python train.py --n_experts=16 --norm_eps=1e-05 --positions="learned" --init_std_o=0.0434 --init_std_up=0.05 --init_std_down=0.05 --optimizer="muon_variant" --schedule="wsd" --final_lr_fraction=0.0 --batch_tokens=131072
Below are experts of layer 5 (counted from 0) of a mixture-of-experts language model. Rows are named router (the router's row for the expert), down (a neuron's output weights, with its number) and show model dimensions 0-223. Each number is 128 + 32 x the weight over its row's rms, rounded and kept within 0 to 255.
Before each expert's rows: "comes before" lists some tokens at least twice as common just after its tokens as in all text. This comes from a sample of Wikipedia text that the model never trained on. Tokens count by the router's weight.

# expert 6
comes before: " |", " (", " |\n", " is", "The", " =\n\n"
router [168  94 112 127  86 178 145  66 152  98 181 186 175 113 121 184 151  82 135 133 147 161 115 130 174 109  74  85  96 146 119  78 163 118 104 111  95 122 120  95  78 145 160  93 139  74 170 142 158  71 125  82 156 158  62 172 119 112 128 149 152 143 152 179  95  91 126 141  99  71 119 121 123 141  57 131  86 156 114 141 124 147 117 152  80 159 120 123 111 131 101 115 152  97 153 116 136 132 130 100 118 147 168 136  95 151 114  93 144 154 180 112 125 130 105 142 172 169 109  94 169 186 102 182 151  96 101 111  95 135 122 124  81 189 134 104 128 132 112 144 104 146 135 130 164  84 160  84 133 166 162 108 106  69 133 112 125  90  55  74 200 148 172 140 141 120  82 162 153 179 124 118  93 104 105  86 125  98 165 141 144 190 104 205 126 110 111 126 118 124 137  94 109 174 140  90 117 106 118 127 160 161  69 105 140  73  71 131 107 181 124 124 151 137 112 118 190 124 197 107 211 137 170 130]
down5 [132 121 131 120 137 206 127 178 137 119 159  61 107 134 120 150 125 164 132 135  82 136  96 131 160 123 118 160 113 147 121 118 120  94 105 145 124 104 123 133 165 102  98 111 176 100 118 136  83  66 163  99  60 135 100 188 137  91  44 106 122 136 130  79 117 188 102 174 166 184 106 161 122 144 112 113 133 146  87 108 164 125 104  98 186  83 176 125 167  56  90  98 152 170 184 139 131 109 102 129 145 153 113 176 112 126  82 131 137 127 174  92 173 121 111 141 188  87 105 169 133 169  91 115 165  98 135 141 178 171 144 125  58 158 214 163 116  96 154 134 121 129 100 142 121 144 123 157 134  98 163 155 162 117 156 148 139  83 111  67 139 144   8 141 147 133 155 139 127 152 178 117  56 137 151  67 118 150 122 142 106 123 136 118 153 117 118 125 127  87 148 144 164 139 183 107 161 122 141  91 124 169 165 139 163  99 149 165  63 128  74  79 112 161  93  90  89 137 155 112  97  91 142 132]
down6 [155 130 119 126 111 127  71 104 152 135  88 140 174 143 139 134 160 142 102 146 131 125 160  21  97 107 199 141 124 133 109 122 143 156  37 133 189  91 119 117 141 121 155 171 100 105  69  94 136 107 148 109 191  94 138 139 144 114  83  60 110 155 162 125 116  78  94 151 102 163 113 109 126  96 142 122  99 118 124 108 114  90 186 117 148 168 150 129 139 130 170 133 152  96 169 113 137 125 118 113 136 118 127 103 165 146 131 125 165 137  36 136 138 156 190 144  73 159 161 112  97 145 122 199 100 205  88 167 116 164 147 156 140 125 191 117 163  96 115 104  99 138  88 119 122 139 130 209 162 135 118 152 113 170 116 117  93 175 130 145  57 119 157 141 108 156 140 107 131 112  64  81 171 155 200 140  72 160 145  92 139 112 151 177  59  76 193 123 150  75  84 123  93 121 166 154 155 119 147 108 152 163 127 127  61 169 119 129 152 134  92 117 130  92 107  77 113 123 116 113 112 143 145 144]
down7 [138  97 159 121 130 128 147 161 178  59 174 147 149 102 139 123 162 118 134 179 169 120 111 144  74 110 118 159 142 114  87 166 138 134 101 179  98 157  98 174 116  85 179 193 103 139 108 153 148 100 100  27  93 122 156  63 179 144 117 145 105 149  85 140 108  74 144 147  97 124 106 157 134 137 238 128  76 110 101 134 174 150 105 112 103  84 128 149 115 139 150  58 187 168 159 137 133 140 127 153 124 124  99  94 104 129 161  92 159 133  94 125  73 100 181 148 126 111 127  99 140 120 135 178 118 164 115  85 191 104 186 157 119 114 116 137  69 116 147 126  55 128 164 137 162 130 113 143 117 161 104 105 129 164 170 105  92 141  77 164 162 128 132 108 146 179 172 121 104 118 185 112 102 168 150 171  50 163  70 139 122 150 149 177 132 147 150  93 119 130 129 143 128 131  98 114 112  87  73 118 146 138 115  85 122 104 150 134  73 103 173  58 140 148 118  54 123 142 116 146 156  99 109 157]
down8 [ 45 143 160 143  82 170 187 115 102 152  33 120  99 124 154  98  92 119 129 106 114 211 109  91 106  77 160 180 115 121 119  89 173 137 103 191 138 120 157 174 159  86 164 164 151 123 149 157 143 168 153  85  99  76 173 119 160  79 135 116 108 125 126  90 125 126 133  72  87 130 116 168 151 124 123 136 181  73  92 167 113  94 118 123 107 116 101 128 105  81 168 157 151 150 132  85 156 132 107 112 124 149  91 169 165 129 168 157  75  97 110  81  91  90 165 143 127 115  81 106 120 110  85 129 153  91 165 126 159 140  89 110 143  71 160 190  95 126 179  84 139 112  96  80 180  89 227 101 156 112 161 146 101 155 166 143 106 105 143 123  99 148 109 157 136 113  99 104  92 107 169 103 171  73 149 162 115 162 146 141 120 136 132 103 154 113 121 163 137 125 166 112 126 125 133 164  84 135  70 150  78 120 143 153 144 119 139 152 137  85 169 130  98 135 165 184 190 125 153 122 144 107 133 197]
down9 [162 148 166 110 123  79 163  70 147 134 150 118  68 128 112 151 108  80 109 138  56  95 138  86 143 144 156 139  77 109 166 145 150 141 116 118 152 177 172 135  92 103 158 146 184  96  92 119  64 113 178 131 169 184 100 152 131 193 122 108 133 149 118  87 144 123 116 103 121 139 148 114 122 106 127 169 123 133 153 164 101 106 190  92 123 126 112 151 127 171 124 156 216 133 113  39  92 108 129 101 157  94 172 114 122  72 155 115 124 164  92  93 195 116 113 116 146  91 166 149  92 138 156 114  87  94 178  91 134 121 132 106  64 111 181 126 109 109 138  59  99 190  99 118 181 101  84 189 131  98 155 203 140 149 109 125  95 103 143 170 148  88  83 136 126 135 108 121 167 121  66 140  85 111 177  98 122 151 157 150 123 144 128 124 180  66 108 125 149  68 109 181 132 120 113 178 147 168  94 143 145 142 120  96 117 154 133 120 140 136 116 141 150 112 108 154  90 121 192 109 184 165  63 141]
down10 [110 153 111  76  87 156 109 144 102 134 144 104 115  95 132 128  74 132 120  79 116 232 160 135  77 130 110 179 180 161 177  62 163 154 134 163 166 146 132  94 138 134 147 183 117 144  84 131  87 146  74 105 165  92 126  99 124 167 188  45  88 118  90 109 117  72  97  98 112  85  78 143 172 108 156 110 138  80 137 151 112 146 182 182 103 179 137 109 108 125 176 129 148 176 146 106 114 105 130 128  76  89 114 155 158  61 119  71 156 117 148 114  85 108 122 140  98 159 133 182  99 105 156 102  89 150 143 158 126 181 160 134 132 130 180  92 108 113  84 163 185  96 148 103  43 147 125 174 100  62 184 147 130 135 158  92 143  92 131  86  99 146 118 152 192  90 163 135 121 126  78 156 189 116 179 120 107 154  97 105 122 172 136 125 118 131 112 143 103 164 157 128 106 145 155 141 128 108 112 146 112 108 120 123 114 163 109 195 134 123 180 102 159 117 174 161  86 125 127 150 143 117 135 142]
down11 [123  76  90 173 134 133 158 126 122 125 127 123 207 143  91  77 172 152 105  82 100 114 151 142 177 184 136 135 116  97 134 127 200  87 136 195 140 135  85  95  97 145 153  68 166 151 138 122 156 128 133 141 149  99 142 134 164  44 126 115  83 202  47 112  68 123  80 158 139  93 127 119 144  79 122 143  92 166 132 125  85 133 145 123 127 157  71 162 149  86 152 166 123 128 146 124  96 173 170  96 152 153 105 148 120 151 112 128 116 129  73 194 216 138 107 141 104 148  96  90 152 130 116 138  87 134 115 134 105 143 139  69  70  95 182 130 126 134 163 128  80  78 102 131 106  80  85 186  81 109 137 141 105 161 170 188 135  93 134 112 105 115 127 121 158  78 105  99 100 114 120  76 125 128 116 191 119  98 107 158  91 134 105 165 111 159 191 132 117 138 117 136 115 137 120  99 106 205 100 130 135 123 150 171 176 120 134 142 110 110 143 176  83 102 162 180 120 185 172 141 142 145 139 171]
down12 [165 130  87 157 103 128 158  94  87 145 123 110 170 120 140 128  78 115 131 118  96 147 102 160 120 102  90 108 138 200 145  84 136 201 162 103 119 150 134 153 119 110 142 152 155 130 113 130  29 190  93  90 140 150 139  98 116 137 105 103 138 113 133 201 149 182 104 112  99 119 172 117 113 108 140  77 158 171 119 180 140 114 153 186 184 164 120 142  96 116  84  80 139 169 110 100 135 164 128 147  67 111 121 163 138  98 121 114 145 155 151 163 138 182 123 121  98  59 168 101  94 140  64 204 112 131 135 148 133 190 148 110 133 155  66 140 173 150 117 113  67 143 126 125 115 116 168 152 102 158 115 135 122 176  94  84 106 227 128 151  92 137  71 140 175 160  79 135 137 212 113  94 139 153  87 123 114 117  95  88 142 147 114 166 128  95 122  98 122 118 129 151 151 151 140 178 103  87  95  84 150  81 127 114  85 142 115 106 158 115 118 111 130 104 146 177 163 100 175  42  93 107 156 123]
down13 [ 90 131 158 119 116 110 122 100 136 115 108  89 151 144 130 111  87 171 112  73 107 115 168 178 124 136 105 114 187 112  97 104 119 135 140 143 170 168 152  33 175 126 132  98 163 147  78 157  70 160 120 134 156 141 136 167 121  73  46 160  83  91 205  75 118 156  95 130 112 100 135 159 146 107 129 120 103 104 125 109 142 147 139 102 182 121 133 138 191  80 116 152  49 142 128 193 105 129 122 114 106 112 157 102  83 179  86  93 135  83 139  79 119 149 117 143 181 143 176 199 117 138 127 134 127 164 127 163 182 101 176 130 144 132  63 112 123  74  38 156 156 175  96  95 107 121 152  72 108 114  99 137 136 131 128 125 135 104 187 145  96  81 108  93 158  73 166  93 162 127  93 155 147 139 118 226 127 137 147 115 137 172 104 164 137 122 117 122 152 129 142 175 160 148 162 107 111 128  93 117 139 117  89 134 135 139 156 178  74 134 114 112 119 113 125 165  83 148 153 154 129 171 194 105]
down14 [121 192 177  78 122  79 181 151 107  91 170 138 109 109 132 156 170 124 131 165 113  85 106 118 132 155  91 140 107  95 106 126  66 108  75 147 183 124 154  92  66 122 173 178 178 184 131 181  95 138  91 128 127 137  85 133 162 170 100 178  91 106 130 100 117 136 133 132 144 176 105 159 105 166  91 117 119 126 145 153  88 129 132 127  64 133 130 108  91 135 149 122 105 137 163 142 148 150 234 163 221 120 137 153 151  81 129 160  96 107 112 144 195 117 153 166 130  93 186 115 122 106 122 102 118 146 117 109  75 153  97 195  98 153 139 195  96 108 100 127 146  97 158 123 126 113  74  84 103 104 148 183  88  96 135  71 143 109 111 110 143 162 136 126 139 135 110 185 102 190 103 112  97 112 168 107 123  79  99 159 186  86  87 166 136  80  89 132 116 116 101 109 142 153 131 151 146  85 136 118 107 112 168 109 141 127  99  94 147 172 152  80 152 144  78 110  86 139  81 144 123 175 189 138]
down15 [178 114 146 120 100 122 229  42  96 179 120 102 170  73 194 161  73 136 155 105  87 143 107 162 125 159  97 118 191 101 143  73 174 167 128 165 151  94 121 128 130  92 202 120 144 177 115 180 140 142  92 129 110  74 158 144  96 130 126 137  79 144 111  97 162 123 101  37  94 132  98  82 126 141 152 159 171 136 120 165 143 123 112 109 123 115 101 146 123 131  80 110 161  78  95 113 165 146 147 124 103  75 160 105 143 142 146 119  65 166 131 157 128 132 129 123 131 123 131 143 119 109 107 143 115 148 128 117 169 126 146 194 133  99 170  77  90 170  63 150 145 171 179  79 111 144 152 135 132 135  96  60 108 122 107 128  87  80 144 167 163 134 114 162 147  95 175 122 123 113 139  59 165 103 111 122 157  97  71 128 178 133 142 114 126 110 150 190 119 122 118 154 139 138 126 122 162 123 130  98 194  75 159 107 112 136 123 195 159  67 145 131 107 115 126 141 112  73 124 158 114  73 174 169]
down16 [119 113 120 145  92 135 130 107 108 107 163 140 150 101 139 152  94 128 133  93 120 143 118 143 211  87  80 196 141 118  90 173 107 138 151 163 135 149 145 141 130  90 106 122 134 105 143 145 104  99 116 104 169 168  89  51 169 140  48 106 148 151  91 116 148 173 161 118 154 150 149  65 121 152 185  93 100 131 118 135 148 107 143 137  89  67 114 141 142 127 117 116  83 118 124 132  86 148  90 136 157 158 141 132 122 203 169  89 167 142 100  60 152 125 145 108 120 126 113  85 197 188  93 217 130  82  90  92 207 140 129 118 127 113 196  78 112 114 119 170 180 108 132 126 122 161 114  95  90 157 142 160 116 160 136 129 134 133 132 188  81 164  90  66 133 114 132 111 184  94 158 170 146 179 112 117 105  96 121 175 130 158 111  95 120 143 168 100 108 104  98  92  99 157 201 139 195 184  99 123 132 137  88 115 101  65  93  97  90 142 140 150 150 107 131 125 114  86  72 128 127 141 167 178]
down17 [139 146 132 114 154 104  97 102 157  89 158 110 114 124 146 116 116 155 110 135 129  95 162 150  79 136 112 141 167 136  61  62 105 138 109 120 147 136 133 135 129 111 173 141 136 151 143 143 111  85 137  74 169 126 218 146 123 113 133  61 100 196  94 113 127 139 132 124  89 163  86 192 113 133  79 174 114  78 176 146 161 108 125  15  91 135 133 143 183 165 150 117 123 165 149 138 112 119 108  50  91 100 134 128 183 137 146 164 171 114 137 150 117 140 146 116 169 102 217 124 116  92 129 181 121 108 172 191 137 149 185 138  80 143 136  75 114  84 112 133  70 151 154  95 114 121 123 100 133 150  93 167  94 166 128 125 127  95  68 120 196  91 115 157 165 179 133 147 111 151 181 145 150 102 139 201 102 166  67 167 111 104 137  89 179 157  63  91 110 124 109 143  85 101 143 145 171 127 111 154 121  95 139 136 114  89 151  99 128 134 143 131 123 153 123 140 112 158 128 109 128  42  96 143]
down18 [148 101 106 118 115 181 174 184 170 106 140 118 113 116 159 156 171  98 145 141 171 175 149 115 112 188 109 169 158  53 131 166 151 173 144 142 111 118 100  57  83  70  70 114 145  94 153 138 151 104 168 136 111 108  69 122  90 134 139  63 123 122 147 127 122 119  94  70 151 112 132 116  95 175  93  83 158 144 142 137 177 154 104 148 181  78 187 122 152 106  87 173 140 106 114 148 125 126 128 104 130 106 138 160  77 177 139 175 119 145  99 113  91 116 113 167 152 125 144 166 114 147 138 105 108 131 120 117 141 150  71 110 132 144 142 147 180 108 105 140 131  67  78 110 151  91 116 166 104 114 109 191 160 155 216 104  98 167 110 143  65 100  71 100 116 157 125  63 171  44 173 100 117 143 153  91 153 194 117 125 100 172 115 131  99 165 173 130 136 137  49 190 121 147 122 108 107 106 126 146  90 147 125 144 190 108 156 115 144  61 147  88  96 126 123 143 124  95 105 135 146 128 165 149]